{"num_hidden_layers": 8, "hidden_act": "swiglu", "router_score": "sigmoid", "routed_scale": 1.41, "balance_bias": true, "shared_expert_gate": true, "init_std_router": 0.00637, "head_dim": 32, "tie_word_embeddings": true, "init_std_o": 0.0442, "weight_decay": 0.026, "batch_tokens": [32768, 65536, 98304], "max_seq_len": 256}
Below are experts of layer 3 (counted from 0) of a mixture-of-experts language model. Rows are named gate (a neuron's input weights, with its number), up (a neuron's input weights, with its number) and show model dimensions 0-127. Each number is 128 + 32 x the weight over its row's rms, rounded and kept within 0 to 255. Numbers have three digits each.
Before each expert's rows: a language model's description of what the expert responds to. This comes from a sample of Wikipedia text that the model never trained on.

# expert 22
Opening parentheses, dashes, slashes, braces, subscripts, and byte pieces of Chinese, Arabic or Devanagari script, such as (USA), _{3}.
gate9:093048130177131093161166071139112102167201134109111127159132097186140099108165086101122124090171089130160080103118178116176084098140123175117076140115112146136113140133100134145127129094094106157122098053167169111165127137111096178166093067074154121181113139152176073085093129147075083106107137171127145154095116109164107139110118135187163124104100152146083123154112110154083160092094
up9:132183120151217193158103126113186151077078137091139098160121178095107179134096096192154151156151103104123202129149133132136182122097089098146193133073106097139184122139137151082172119139141101107165143134180132116071158136152130096133179146144088120144133145136108138114123181138143132092119156136087086120117102103073156110125149063081167057141099123073116134103122112085133090106142

# expert 18
Pipe characters dividing cells in Wikipedia tables, especially after names or numbers, plus semicolons in lists and verbs like said, defeated.
gate2:164096121172118114186131096098113095148114161108141118155083159088180149156085142182122139144156127069124144140105063167100093077134116165136073114151131092167068121135106203173121139165108166142140104152154098059115098135153157142179106120140181116073133135160140096113128156115144092162161116162106133148111102071091111094104100076157047117128129148110081082186128126125179182174120
up2:116153148068132118159127141130112121114112141144147092156159135105098125164094064104105073158081120142195147135141044145131115150105178120158123133133114141139050104067102126178127209104097125185148152155175094110089097159088159106151067123142068104119099123132170122104145101079197160142114141154149173087139163119191107125128104126140094119121129189138127130110106132056149058110097

# expert 24
The words and, or, & and word-final pieces such as -s, -ing, -g, -ng closing nouns and verbs, like Pitching, Reading, Masters.
gate1:137178134148166095136087115076147173114136068100114104102144210110116117147082103081164176167137174089114124097162091204128137152200100135185123147089102153153157147113153075052091145161099116133098112076143149197119147081111148098137076205116127142110162177103102140142100078127146093109098104141120117136149182162155135124132155085104115113134146128152129124134105081145121065157128
up1:160127170118089101110174155137157108122113129185099124144158107093148127168075132190094103148105128098117095106082109093106125105108191065128112095161047111089112132092166198177143112133202194103089137159158145120115114097087135098092147059179121146117156106130128132140133115174158097167182118110120167133117123080093051150125098149128151140153163076088160108073129150153123144093137

# expert 5
Prepositions following a noun or past participle mid-sentence, especially by, as, in, with, from, at, as in "coined in 2004 by".
gate1:136128075130183077157170125142189151121130097113159127173106121165116103122136155120130088135124155124125128171044137130150108146139173170136123128166204111182162132129123118126143121149117175151152141081191166125127095167117148127109184106152151166093141109090197074143079161065152139200092102111119125162156094108142090132131172136115126159151149197133175070100099105052169099097136
up1:140127099123105144173168091111143157172149219117150146168136143121113162097136103143149137108138116172151101188182145125120130170108126137158154089041154107109198138168121140116153088114139113072149157158141108184169110164176036118144103134172108147102097143164183155122112108139123078113155089145204124156150110113092138095098129132145115088100169133068091175158108113159086175171128

# expert 7
Pipe and semicolon separators inside data tables and inline lists, plus table headers like Nominated, Peak, Winner.
gate2:174122157155072144136142153139159157164146140171157146123153133085109139101133103094114151108121102086040113149160135147125125071105136122097146138166103109119152099109146082135152103145111142126142106185096113180019169145093154207136158104118166111175127134119072072133103209168136159104118105095143199113176150125122124113156159140097187149100100161087159100134144200146102120131089
up2:125175087150122125113134130040166178110158149209141141107114134094125104120135165130130178054151139121152152136129137127159160196119142113110125096176146123147147109108098098101096094130178154159092146221076088179069130150144174169115121149107149121172108122211099133103153145205099141165137113079134175126132198144156112117119136106164149133140089145096173116136141069159126128120139

# expert 26
Past-tense verbs and participles after a subject or was, like wrote, played, released, known, entered, plus the preposition of.
gate0:168049156132128147147171115138161121086133101092180083148068161179148150112146100166087182136122092113153101125100100108104040134131122105146124096146151183134123129106072157099128131145128095097108098080140170084129143107139115151104143169098096096091141161091107137139184148136219116117165154131138137102061112088150110137088122178090170116093170140155184054146092159103174108131152
up0:087084153106165109112149073097164149145108181126122063152092092194092153077181151208036126139139126147170092126134091118143115156111114075138081088110110138100089087106126153125174086114147144074146143118191100139175152126119121156118170097129085125148112116147154135144123156120118110135104105116150128146099068147098086137134123068094195153130136162112151035071123119108148113163128

# expert 28
Line-starting hyphens of bullet and infobox lists, table divider dashes and pipes, and labels like Total, Coordinates, Died.
gate2:142113135092067155158163062106134120144135152122142150117121120088106126152139160073128100141113161136109110140112131136072089088098173093123093130168103156166164082089104190091082183096153116125106081128154099100119154131092088081088087118164124086123136132122075108124125066168179098093086155103119173144154127138103031042107155137150177100181126180121130092129120173150150163136097
up2:121143103104147184151083140170086194049142153130104082088143148090153125096179161104118142155133174162088150107159090108073154105132110136146140110104121121130117161090175105119154141114130115166077108126117115122103045148117122146128126111117104164140180148141098039157090159106163141128226083146138158117114104154074206189131108126103098116137122123124135147076159156166119167077104